From a checkpoint of a small mixture-of-experts model trained on Wikipedia: 13.9M parameters, a variant of Adam for the experts.
Below are experts of layer 8 (counted from 0) of a mixture-of-experts language model. Rows are named up (a neuron's input weights, with its number), down (a neuron's output weights, with its number) and show model dimensions 0-127. Each number is 128 + 32 x the weight over its row's rms, rounded and kept within 0 to 255.
Before each expert's rows: "gets" lists some tokens that make up at least twice as much of what it gets as of all text. This comes from a sample of Wikipedia text that the model never trained on. Tokens count by the router's weight.

# expert 8
gets: " of", " |", ",", ".", ":", " that"
up21 [105 108 136  27 170 165 182 196 128 126 144 140 118 156  62 129 138 104 119 175 134 118  60 190  98 161  70  88 139  82 152 119 109 139 142 105 136 101 119 112 140 140 195 133 140 112 110 172 108 152 162 109 124 145 122 115 107 110 146 210 105 149 154 173 111 141 102 122 112 173 111 103 203 121  96 151 157 117 122  95 121 165 172 114 127 114 190 183 112  93 121 135 137 133 175  80 143  96 162 140 113 107 152 100 114 124 152 137 142 136 126 143 111 202 135 129  90 104 105 153 143 113 132  77 200 186 119 100]
down21 [108 179 146 102 131 130 151 168 125  70 100 129 172 116 144 145  55 138 139 166 138  97  73 140  57  80  93 140 119 134 126 142 100 110  89 134 114 107  93 102  72 101  93 191 133 169 128 102 167 120 123 163 122 117 146 115  94  85  59 119 141  89 167 169 131 130 147 102 140  95 216 156 168 113 145 152 120  76  96 121 141 129  72 132  45 148 167  99  46 122 132 118  96 128 100 160 152 124 110  94 138 154 101 107 150 110  57 144 160 175 116 133 137 130 169  97  94 147  91 110 134 150 174  85 142 150 139 118]
up22 [ 81 122 136  59 114 130 114 141 113  45 137  91 120  85 173 139 170 142 153 106 108 148 131  98 134 159 149 159 163  93 188 129 120 149 132 151 135 153 115 168 129 176 111 128 113 136 148 167 130 138  98 105 120 109 130 112 131 161  97 141 102 116 159 161 181  95 136 125  57 122 153 139  95  76 130 114 101 206 155 148 138 113 163  94 150  89  84 117 154 183 103 166 199 149 165 100 129 196 168 137 124 155 125 191 106 168  65 115 187 133 120 170 142 116 122 173 139  80  94 116  87 151  95  94 110 138 184  70]
down22 [110 147 172 198 115  94 141 110  88  74  98  75 162 148 160 119  87  99 142 168 154 120  98 176  77 151 126 175 148 144 144  48  55  76 145 131  93 157  94 109 150 130  91 105  66 126 178 103  87 146 136  90 137 149 148 112 176 163  97 102 142 116 138  91 100 102 136  87 112 125 154  97 178 141  61 152 117 125 149 106 127 102 106 120 105 139 153 158  95  98 114 182 147 192 129  77 143 120 103 153 127 161 130 143  97 107 155  93 122  81  88 137 121 147 187  82  94 107 140 106  78 143 141 157 125 144 198 120]
up23 [159 181 124 132  78  89 167 193  86  80 154 153 156 103 136 113 134 121  69 139 139 164 119 149 133  77 115 108 115 129 139  64 149 158 175  94 199 175 150  96 154 185  86 145 149 125 108 198 142  68 120  81 140 100 122 172 122  99 134 193 137 127 124 141 170  82 109 105 140 115 163  87 139  67  96 134 169 159 164 108 121  95 140 127 149  86 133 163 112  94 161 142 131  64 149 131  80  84 116  94 152 162 164 115 123 109 132 146  80 132 120  74 128 176 126 118 115  77 116 131 117 152  70 135 165 114 181 126]
down23 [178 177  94  22 176 100 132 150 164  74 215 190 108 161  96 127 122 124  97 109 157 154 154  59 185 121 130 130 162 131 130 148 139 148 164 173 164  92  88 123 124 122 120 118 170 114  99 120 114 130 104 119 124 147 149 141 152 121 153 103 164  97   7 125  78  82 139  67 133 104  95 138 158 144 136  63 148 102 140 168 118 118 149 133  71 108 123 101 120  99 134 178 119 175 124 152 113  99 150 144 140 171 172 129 147 101  77 128 116 125 104 114 155 145 158 110 159 129 127  93 135  91 112 154 133 121 133 140]
up24 [144 160 188 136 102 130 130 134  90 163 155 113 182 111 123 157  96 122  71  91 107  78 155  88 121 190 138 114 183 147 131 164 152 168 126 140 156 109  90  85 168 111 144 123 101 135  66 115 161 100  79 114 122 171 101 108 117 118  73 105  87 109 132 178  99  74 140 108 139 149 127 152  75 109 131 144 171 159 140 140 114 148 174 169 140 110 124 125 133 170 140 119 184 134 134 208  63 140 124  77 137 148 110  90 154  71 115  79 137 108 116 140 135 123 157 197 180 163 137 160 206 156  83 130 167  88 141 151]
down24 [136 155 164 172 149 144  66  93 119 151 117 121 163 128  88 201 160 131 157  85 108 177 109 140 120 126 172  68 155 140  95 135 134 155 151  96 115 125 171 138  84 130 115  89 135 159 129 130 125 105 134 126  69 127  63  96 124 126 122 130  80 123  78 162  57  85 181 181 135  49 138 140 128 103 141 123 105 179 165 185 107 156 142 111 116 165  58 149 132 125 148 141 171 122 125 114 144 133  62 126 152 168 175  64 127  90  51 140 173 159 136 116 110 146 110 127 133 185 141 126 129 115  88  98 162 147 172 117]

# expert 14
gets: " the", " |", " D", "in", "th", "ot"
up19 [148 120 190 136  79 172 166 136 104  97 123  89 137 106 117 131  91 124 157 194 134 173 100 136  93 134 138 141 152 185  98 130 151 178 142 145 194 117 198 192 177 124 156 185 114  85 150 158 102 121  77 143  93  58 108 138 107 126 124 138 141  36 142 151 137 149 125 142  79 184 129 145 120 143  98  94  95 125 154  78 106 123 164 141 152 118 157 160 171 151 147 150 108  67  50 149  81 149 112 126 138 108 140 181  74 114 164 109 121  83 159 135 161 154 170 103  98 143 102 119 157 149 156 132 148 123 118 121]
down19 [193 134 126  44 109  69 128 115 162 131 146 120  49 130 201 138 105  99  83 157 112 137 148 150 132 152 143 154 138 145  57 172 138 141 189 138 138 133 119 150 130  91 105 161 152 162 159 182 154 101 164 126 152  76 121 111 163  87 137 154 160  84  40 115 124 140 159 158 134 132  99 162 154 186 100 126  96 196  94 124 131 128 134 133 157 143 136 109 107 134  63 161 133 169 127 105 127 121 105 110  99  74  97 135 106 123  76 133 147 108  98  77 121 132 125 101 139 153 116  95 198  96  83 109 131 115  67 130]
up20 [120 133 103  64 174 126 148 135 107 141 114 180 149  67 142  69 138 129 120  70  78 109 166 161 108 120 165 110 106 111 123 122  86 176 122 141  95 135 132 201  81  94 127 172 155 124 131 142  94  88 139 118  63 122 144 129 128 128  34 125 131 162 165 101 135 117  75  77 146 134 155 156 122 119 141 110 125 129 121  76 188 134 158 121 158 109  82 164 140 158 183 168 137 113 175 131  78 115 127  64 144 129 157 108 130 114 109 139 156 137 134 108 126 142 110 125 180 128 144 163 131  51  82 132  97 198 156  50]
down20 [144 132 109 112 124 106 212 147  93 163  97 108 161 118 176  79 121 146 121 105 166 168 121 160 144 100 118 150 130 131 142 120 128 133 119 155  84  95  94 154 131  37 138 120 149 204 143  99  70  97 101 157 126 118 125  89 155  72 169 158  92  87 113 108 123 113 155  88  51 132 148 151 121  44 128 150 129 140 149 146 186 136  63  70 148 141  74 103 125 125 142 123  70 149 174 187 105 127 106 103 176 153 160  83 150 109 105 135 177 137 131 116 168 171 111 125 160 124 128 160 126 100  99 129  77 145  89 148]
up21 [163  96 154 121  96 165 135 164 107 127 107  76 161 168 102 142 101  84 168 132  95 114 129 104 114 120  85  99 132 175 144 158 128 159  58 158 111 137 172 103  89 129 165 152 112 153 181 128 110 145 123  87  99 111 108 135  48 111  91  99 142 136 146 181 183 211 169 103 164 184 129 130  77 161  92 125 118  93 166  90 141 120 157 126 199 118  89  99 108 127 137 113 102 144 160  97  77  99  90 104 136 126 122 140 125 166 168 141 115  83 102 187 150 164 115 167 127 107 115  87  89 141 102 145 108  77 203 162]
down21 [209 117 148  93  85 107  86 137 128 109 155 116 124 131 163 117  90 154 141 126  92 142 115 100 111 120 141 141 177 142  76  99 141  92 120 147  57 125 163 156 133  87 138 203  77 125  84 108 132 121 122 205 137 152 119  89 131  88  67 164  32  99 131 104 144  93 118 142  90 167 152 144 119 129 145 134  73 140 124 160 133  72 155  74 142 170 159 126 102 147  88 151 112 189 166 127 153  97 100 108 140 125  92 114 106 141 113 122 138 122 108 135 173 100  39 139 116 168  51 135 166 141 100 153 135 104 107 131]
up22 [ 98 123 162  94 106 113 165 115 107 122 103 104 197 153 203 140 126  81 114 132 120 163 141 124  70 126 157 122 159 137 160 124 195 143 124  81 125 114 161 122 150 167 175 131 151 109 124 126 140 121  72 120 132 157  85  75  73 155 169 204  79  99 144 181 208 149  61 111 129 172 142 119 126 187 150 112 175 159 118  61 113 142 128 112 100 153 148 149 140 157 105  83 115  67 136 111  93 186 136 102  99 186  68  95 146 170 149 124 107 123 141 135 129 149 118 131 118 131 157 175  68 131 111 130 142 151 141 112]
down22 [191 102 139 119  81  70 134 105 110  96  45 167 142 163 138 149 133  89 103 106 108 168 132 127 142 113 151 112 159 135  73 112 164 157  54 105  71 106 128 108  92 111  82 130 106 122 142  94  97 117 138  38 131 115 136 114  85 153 108 159  24 141 137 192 142 130  81 132 139  38 118 136 107 144 121 135 149 140 169  91 155  92 126 135 133 191 138 154 119 102 140 120  92 154 168 122 136 124 113 115 154 119  99 146 163 104 158 175 167 115 157 106  66 165 113 142 157 162 124 145 125 135 147 149 135 203 137 128]

# expert 13
gets: " to", "y", " –", " the", "ay", ":"
up1 [138 185 155  99 146 120 150 202 191 104 193 130 191 174  75 127 181 137  90 130 116 112 166  84 130 142 121 130 133 159 167 178 145 152 120 162 117 143 157 164 104 176  67  79 131 142 129 149 157  88 114 102 146 131 127 180 141 121 112 216 199 113 140 168 131 111 122 103 126 109 112 182  79  88 126 141 194 117 103  75 101 142 107 127  89 138 120 154  98  81 145 146 152 120 155 151  83  93 156 125 112 164 144 158 172 149 166 161 100 113 192 126 147 148 149 140 126 129  96 118 138 190 130 152 176 144 145 148]
down1 [126 115  82 133 147 155  80  83 117 162 171 152 108 151 149 123 152 124  62  84 186 114 124 136 113 132 158 117  94 117 120 129 135 154 113  99 130  79 146 109 114 169  84 155  94 175 179 105  84 177 187 136 163 115 144 167 125 149 106 147 132 153  96 114  82 130 128 127  92 130 151 144  99 112  85 134 153 118 103 159 158 124 142 104 179 121  82 140  89 146 149 175 139 212  76 149 181 152  68 146 112 185 169  90 140 142  67 119  89 197 102 144 138 104 144 129 122 209 104  91 146 143 161 126 169  95  60 112]
up2 [129 135 191 163  98  88 137 155 143  79 142 105 145 109 148 117 108  81 167 144 124  72 144  96 125 111  87 111 125 213 174 127 164 187 105 160 178 117 176 105 177  94 137 112 151 159  99 163 118 122  72 153 113 166  57 129  78 104 191 102  87  75 139 138 182 137 111 111 153 109 192 127  39 148 138 132 156 146 115 121 172 141 138 119 132  98 125 164 130  97 145  95 150 131 104 102  99 130 144  79 138  87 143 132  67 114  77 153 105 175 131  99 159 170 151 106 134 120 111 191 121 167 136 138 153 124 144 162]
down2 [ 95 126 119 142 180  60 179 137 152  68 106 123  93 106 147 153  91  87 112 144  70 134 178 170 144 107 131 136 105 151  82 167 149 148 114  80 160 145 122 169 120  68  85 164 185 130 143 141  53 101  58 133 100 152  81  92 118 147 165 177 123 149 148 188 141 164 110  75 148  50 152 140 137  58 165  84 102 105 156 175 144 111 119 142 140 154 139 110 128  90 112 148  75 147 143 105 158  90 118 118 137 126  81 111 119 137 161 114 144 180 114  98  70  94 109 153 164 120 160 124 134 157  87 132 144 139 140 130]
up3 [121 114 109 117 103 118 151 135  97  88 161 130  88 117  80 126 212 143 145 107 144 119  69 136 148  73 155 110  96 162 114 114 108 102  99 127 127 134 152  64 129 168 180  47 121  83 150 204 115  62 144 145 188 160 135 173  99 116 143 140 105 154 142 105 180 170 137 119 128 130  96 193  98 151  65 123 162 128 116 117 165  91 131 167  96 115 121 150 128 144 188 112 108 113 131 128 100 140 115 164 141 174 175 131 152 118 117 138  81 123 130 142 176 132  81 107 189  86 133 206  66 159 158 128 153 150 118 119]
down3 [ 93 132 148 166 124 172 129 139 113 118 101 131 202  92 136 107 140  95 141 106 140 238 145 122  85 136 152 146 168 160 122 129 153  74 157 170 108 107 145 134 118 144  89 100  77 134  95 126 153 142 101 110 144  42  88  89 161  86 111  94 132  99 120  72 110 124 116  43  69 139 122 149 133 147 149 166 123 174 100 165 176 127 103 141 115 127 182  77 159 111 139 140 129 143  70 104 143 153 157 171 114  99 132 141 143 131 109 177  91 115 163 119 145 142 146 146 129 200  73  83 121 136  55 141 135 160 109  98]
up4 [135 162 120 106  87  87 120 161  71  81 103 115 110 114 108 124 160  82 159 140 126 100 148 104 124 117 115 137 171 185 156 149  96 137  95 109  97 161 179  95 118 123  71 164 100 143 120 151 144  67  63 144 115 141  64  99 126 110  68  70  95  69 149 142 148 131 157  97  89 155 165 151 144 171 111  97 132 120 161 157 166 115 118 123  76 131 200 108 139 119 136 104 143  74 170 124 126  98 147 145  92 152 155 138 151 225  96 143 127 124 184  91 106 137  89 131 131 114 186 168 113 124 179 145 191 160 129 160]
down4 [185  81 154  81 207 101 134 144 147 125 174 162  81 134 151 150 105 153 160 104 132  75  56 128 146 128 169 153 129 104 143 117 119  94 105  72 124 125 120 141 138  61 125 150 136 149 121 143 159 118 153 146 112 145 126 129 145  90  73  88 119  91 124  63 189 104 167 132 120 165 107 109 111 140 125  91 121 119 188 140 112  97  66  80 183 115 124 124  76 158 149 177  99  87 153  94  82 169 124 176 132 138 121 141 143 124  83 169 184 141 167  76 103 127 131 123 101  70 123  80 180 111  87 172 122 143 120  92]